Weights of a small mixture-of-experts language model, trained from scratch on English Wikipedia: 9012 steps.
Below are experts of layer 10 (counted from 0) of a mixture-of-experts language model. Rows are named router (the router's row for the expert) and show model dimensions 0-127. Each number is 500 + 25 x the weight over its row's rms, rounded and kept within 0 to 999. Numbers have three digits each.
After each expert's rows: "comes before" lists some tokens at least twice as common just after its tokens as in all text; "mostly gets" lists some tokens that are sent to it at least half of the time. This comes from a sample of Wikipedia text that the model never trained on. Tokens count by the router's weight.

# expert 24
router:473479548530501471514431459496492492466527477466506494489493520480503491525512499512494486522519488505516485487524495495527502478481475535491532461527521517540462496541465530536519517512488489502516518469491504503526522518491476491465523474499546522447480478478491556556484506506498492540505512551492518506518472465476510553525467497515509512474490490458494471555493493536453517493508
comes before: "the ", "a ", "his ", "their ", "its ", "her "
mostly gets: "using ", "throughout ", "includes ", "ving ", "within ", "about "

# expert 15
router:515508531496456509493509508520482498531520502515502524515504510469568442496509549552515520480478520516527468490556487473464494488467524505522500480505558509437464500503471501526516499517486504486525529481479451506439516493517508474504491487472506498531508535513478474549540533523463468518474494532491492510510486474470483454484513496508460479520475506478512532496498493521514519493480
comes before: "- ", "| ", "==", "The ", "== ", "In "
mostly gets: "\n", "\n    ", "\n  ", "\n\n", ".\" "

# expert 45
router:495550491451461484454536503516493522450533502462508527510502515490492500535526509525507468559428484524523504521493476526493470497529526470532498499487486527495475541552489527506458525508528492502511506511475525453519478522500496524459500486486517500503511536530487511466512500482470510519499490465460517470512485478484468481484520530479504477552533544505515491481454527480495487504501
comes before: "0 ", " ", "| ", "|", "— ", "1 "
mostly gets: "Apps ", "Votes ", "Notes ", "ld ", "/ ", "Candidate "

# expert 21
router:458466484514524474470467519481485538564488511513517487529494509496545512486474493527507518479490498514506495500483480484501492518496516508544463492485521471474488494521520501529529529503520468477504470453502477494465529466565503540482537495475513479502478496553479452492468486496540551510524504529500480493504519553493526493527487484528507504474476509483463556476462550474523491484512
comes before: "and ", "which ", "but ", "born ", "who ", "including "
mostly gets: "), ", "\", ", ",\" ", ", ", "., "

# expert 52
router:534516541512520512477513483490462496522497476495534473549569463488507484494492497512459468456504504497466510511490511493511534551483456495518526478467468502503511539497501508512504486545475483498508464507503508479539442491529472495496489497482492480482523504524489522520486513515494499454496463472536479490513506510533531543420544501477475478533476474511525513527507510493515534460477
comes before: ": ", "\n", "ation", "ity", "s", "pe"
mostly gets: "Genus", "Born", "Website", "Coordinates", "Species", "classification"

# expert 39
router:498486499485516538501524510511552553490497513499500509501490516535519504522494492462512501513474458516511512497543502522518515470485499446540480462507524495488527516495536484513510490501528488519546507457524453500474516475569505540458466459461509482549536511488517515516495488465499482445495494496483563518496486498520463550536458489490506477481516456501468492494532501501494499485490
comes before: "201", "200", "202", "199", "198", "197"
mostly gets: "January ", "June ", "February ", "born ", "July ", "late "

# expert 51
router:479503530488469478478474491481555539455542456492504534514516526503486422501493467496507489526491490493498479442493496527488505488504506509473466526501498491495550481535461505460502521530509562513509518465487491492513487507503512478449563523470522531524522524501489491513536468508466511511503508510475520496525496481531489526513455453487525470477464501507519497530474521508481527515491
comes before: "in ", "to ", "the ", "on ", "by ", "a "
mostly gets: "located ", "took ", "played ", "served ", "began ", "moved "

# expert 22
router:487486527558477497482482511533522479534521507494513514477504473515500516483503460485500478468555459473507508518491470498503475483511532512472495523497497481527494537490496469448486517506474457551494476482455519491489494478476475476517512483474532463497456511489481555490484483472500473524480533520468490541481511467495492532493475463566517535489474492496520475556519484543523494536497
comes before: "be ", "the ", "have ", "re", "make ", "take "
mostly gets: "comp", "may ", "must ", "would ", "can ", "could "

# expert 0
router:500494520504488485512506493471518478507480523490468524481504479504467471486493538492515499471492513524505523501504546549484481438505503524510484527544497484528481517512455486531476495453469552503441516472537533498469518531473504490490519504474530467502521484465482487485523506533528538528460530494450475535457542473453459520487521518525508515470487493505532514485471506505524513495463
comes before: "i ", ", ", "a ", "a", "i", "o "
mostly gets: "Japan", "India", "China", "Iran", "JP", "ō"

# expert 26
router:494500511465482500486502481513492493468506506484491507520486510534491451502493531497494477489497534481510532557505466498532490542485475494522529503526479531519497489486476498548444485563500497446497519537522482493533530515517480500519523444473503507487491511449515541474501555522460535494493486463473460522470492491515552472502488516489483482506500445526454499516538469479517491503500
comes before: "of ", "(", "| ", "==", "name", "and "
mostly gets: "MPC ", "Act ", "Scientific ", "List ", "Life ", "also"

# expert 46
router:487513467486502532507451521490509454465520506506478470482477470529505536463490502520513541514512484460530525512506531499476466501500526436520509534473500483516515513498533461504496527474489469476468462508524523497539529530456523496532530503508504505500467526496492510528462460528504504467526475534515488523504501484506499473502522428487491556485522464505498510544469480517548507502486
comes before: "s ", "ore ", "r", "ul", "min", "ene "
mostly gets: "sc", "Sc", "Ter", "cri", "scre", "fig"

# expert 19
router:489525485468439530489466484505503493473487470486529525514491526482528490492471517517525461459524488501514513479492525520514457485516484494493519495511494524468521451532486492449493481531516520507523491554539534511521493477478531527497481483552551506498506515515487472459495526527444477505481546515508486505485498543527542483496480536526517515532516510497508470449518474452514504462491
comes before: "| ", "|", "(", "m ", "km", "km "
mostly gets: "00 ", "sq ", "000 ", "65 ", "50 ", "60 "

# expert 40
router:518535517471514514499519493473502515514490530464453500469475521521500512458502506511539484554545495508515468525523466461552499481481476512491546514552516477549478486469475535518503495495515450468513452494497485505505525527493497540510459479491508521480509541464488493471489502517499561534463484528495451502495478493533490507487489507504515490496491504542497520501510466509520436506474
comes before: "of ", "in ", "and ", "for ", "who ", "to "
mostly gets: "member ", "city ", "Chief ", "character ", "village ", "daughter "

# expert 9
router:472565504488473427560502492480522510519482443478528475476516518483476478517493541498524520461469521537482503501469485531479498485529463525495493460479475483478510478542493531522544497519497515532504482540489506530511490523491511502518470504506515529491491486448465525473484494499501539492504543489520477514499550499501540504510524505468505512500438515478514465487507483521534479494511
comes before: "y ", "y", "ic ", "es ", ", ", "us"
mostly gets: "govern", "law", "econom", "cens", "polic", "fund"

# expert 27
router:533536503507518531466533498524506451479512523493496539507479476496501507502508478463452502475476469509455491509489525484498478493530499507477520452540506476469467488480496478512457493488515512509493545494477513504455510536461535478476524530517480457504516518546528536538549472504531519508489514546456547467489505509484475530499434507520528530469523471520502505498505497504512520511479
comes before: ", ", "-", "ut", "'", "h", "i "
mostly gets: "e", "Frank", "Be", "ek", "x", "burg"

# expert 35
router:473472489540495527494523506527480478530441478540479470533485511514468507494533502505490528503522463505501535521538488500494476473480499469514555525488508473493496511435547494507500505513501466561490510501489533482463511527459512500482539498452513514490529508468480461513548486506506480524471507515466530501467524464511539530508500516543530472496463481484469509543503496495478509517526
comes before: "the ", "his ", "he ", "a ", "being ", "this "
mostly gets: "before ", "during ", "After ", "until ", "when ", "During "

# expert 7
router:472503484494533509502522542514499505501487498531530557482500517512538545484470491501446476527478523481496487444463529507494525480545517541493485530521513483515474500470493454497512524533486484445501505496479504536521470519532473508532477535468528482503444491573527477497502484501489526485532470492489502461515547501472483504493513531508453522517532500489480491498486478478476504521476
comes before: "\n\n", "\n", "S", "5 ", "8", "9"
mostly gets: ").", ".", "\".", ".\"", ";", "="

# expert 5
router:508513502492507525515505503559512488483464515526514499543475489499450485484520474488521537496534502495519517495506438476529489444514490495500489545538503508524472543464466525489514476477523502505452469483509536503463505496516506523516517529534516472522480511467530501527530479518506533472482528526532460507469506466508470455489448548522515530510517524463470495468490487482493529510472
comes before: "', ", "-", ", ", "'", "\n", "way "
mostly gets: "Championship", "Rail", "Stadium", "University", "de ", "Town"

# expert 29
router:476483531516441508478448482536517500527476520531506499527494514506481493489532504499527472505548512462507549488556497491515508470538484528495502484542506482505483505467477461456510522498536530532479491501494496503519482509484482486517491474527462502491538541490461479497459465511511475533490487518484525437511468459472534496512491546488523512469454524471515522498475472532472506498506
comes before: "the ", "least ", "a ", "number ", "his ", "this "
mostly gets: "At ", "near ", "along ", "On ", "attended ", "at "

# expert 18
router:475504497495462521485496480473504480473464459507535499476486457499489502524536522502519487503516504475526479520480520529503490505556516535493467551536500525527539467502523558509484456493526513486517499522472532450467477534492527524468515521501522480515519492547524488501513520492454500488475531531515466469495473464465522514454529507483521509516505521519480462511456557521496485512509
comes before: ".", "–", ",", "% ", "; ", ":"
mostly gets: "100", "98", "65", "97", "85", "25"

# expert 47
router:504531518536513517482506489501473537491539466442483496536487485495463507484452513522515477490517528471537487491528528545500465450479490494515531510457482539539521462538500483447480509493561525510525463491516487481496513502503520492517449491461506520512493508478495495484507510508511532531476477480472484501499493528505549495517484488537515505473467541536488528552503508518465483520523
comes before: "of ", "and ", "in ", "were ", "are ", "to "
mostly gets: "games ", "players ", "members ", "people ", "areas ", "students "

# expert 59
router:525514513481500529531504453527514496509487528480498521510442506519473534468482484465475481474521492485515514532509521531521471452480463551516490548526485488507493486479484488513484505520531510487486519472500538553499509487449501529512512538497529468496496468471503485502467515533565534482499489507518476528482496477452513440502518531527494528524505485537488481485520478517522440503506
comes before: ", ", "-", "S ", "C ", "N ", ". "
mostly gets: "CO", "SA", "AN", "MA", "RA", "MP"

# expert 4
router:486471477480518464527513488516499465491459537488477521535453521514464524513471519501509505512517535482505507492504504502525471474466495542547485521549497461548478475488454478512494488514545458472485424477504527530476528473463501484500531497493516433524482520472485487479536538519524535519478487507526484491481506535505481502488497529518497473546509499527505517497492493489520473500475
comes before: "| ", "(", "K", "B", "S", "and "
mostly gets: "Racing ", "ya ", "ang ", "ha ", "ai ", "u "

# expert 34
router:521476517458462468510527463531528517474526475505505493512480473510446484525509525460520543550516481550504526516500493531523484423537465488494510510531476495517493476520477489532490507497488473507523485518515532464533522509513497469480507520535548538488460509502543531504476514563460487512475493493488502464509473475498522511507461476501472477471519499477496479486504484520505469520491
comes before: "| ", "==", "votes ", "===", "|", "career"
mostly gets: "Win ", "|---|---|---|---", "Total ", "medal ", "Liberal ", "votes "

# expert 12
router:466508508486515461539492471457497497527517465445461503513472521460487472500498492494481524499487459489519469508525493553529475522519492465550508555506529505505503504489489504480494493509487502495506522518498500503517502443489548528535472461528533567487503489512524483489546466508528533525465455511535497497507467514528509511521487487508514443465494515515523471519481521513485456511497
comes before: "of ", "and ", "in ", "for ", "at ", "from "
mostly gets: "music ", "television ", "film ", "political ", "social ", "production "

# expert 6
router:486514483505523480486517466517481494522501491495496495501458519496502525517472502525451560467488524458531510485510505498526471494511473538520447525545487462504460453510513487490494529533472464478492484464527513511505502499488516523521490499449498458526461469499497470507465527491541506494507550508529484514478510504500518452534513515521476485542523496561478513486523497549532485499453
comes before: "\n", "| ", "(", "is ", "– ", "|"
mostly gets: "\" ", "]", "$ ", ")", "”", ") "

# expert 38
router:501472507483506505577523520516503540533468487465500518500497472499477488522479492495508522465455521497488498521505527512459513489499479496518538489498516533508484537522501504465487483478496470478540540484535482523521458519497456529473507453503546508485474526502500546528504505489513495456528521460490469522480455481516489450521522494516475540476508505461530491558493476548514524514508
comes before: "ation ", "ated ", "ation", "ate ", "ations ", "al "
mostly gets: "particip", "associ", "oper", "Americ", "anim", "organiz"

# expert 1
router:458498533493451479471476535533525524466502484526539531501504465523514506518497494498497492476490444475484513496553491519475520518516503490486488491517513467461499526498475513536522491522520463473537477528510519508513496507524504543524467543484455504480480479515497446490494487532472522481493507482489481481467551483462517476517557525551484506476530483496450508468538526506505499468475
comes before: ", ", ". ", "–", "\n", ".", ")"
mostly gets: "/", "century", "York", "election", "River", "?"

# expert 61
router:466508475510503502514460475499485482500500463543485479508511543487487503482475485499470529481514523496490514491502532449503479514481559462501518508491542524449505510486509489486488492494509460558523495519560460503552496467500462536472485507521534494475499507488519435473523520481503515539491556524522518507483468497536515519500483503469496482455522521512529453483491511533495495481465
comes before: "as ", "to ", "| ", "season", "and ", "ed "
mostly gets: "such ", "respon", "According ", "influ", "due ", "believ"

# expert 31
router:480481507508522494500424514513528495504524460514522510486530460510511512468466503475439483503487477502514462484509535527509521497461491536484482517446498551446525472481522518507492460475514527467535510538499482503521498518482538514532534531493499481501518463530471506492487501461480507457467516516507561480575513514497483495516537497500512500523477502498529486513530501494504509494485
comes before: "s ", "ing ", "ed ", "s", "er ", ", "
mostly gets: "show", "consist", "hand", "attack", "guitar", "song"

# expert 42
router:519518478468494514488469476512464506509494517473493508483510530522496514479482534472509507454504492496439516542505481536518471506537486527502537488494476511479535546499452523493506486520536492487527528449504533500532447510517558543460515492509506474550486477477506515491504541515494517452451479518519478542470514515468529467468543514487470494541489498531491484502483494482511486495502
comes before: "°", "0", "5", "4", "9", "3"
mostly gets: "ISBN ", "184", "185", "190", "200", "186"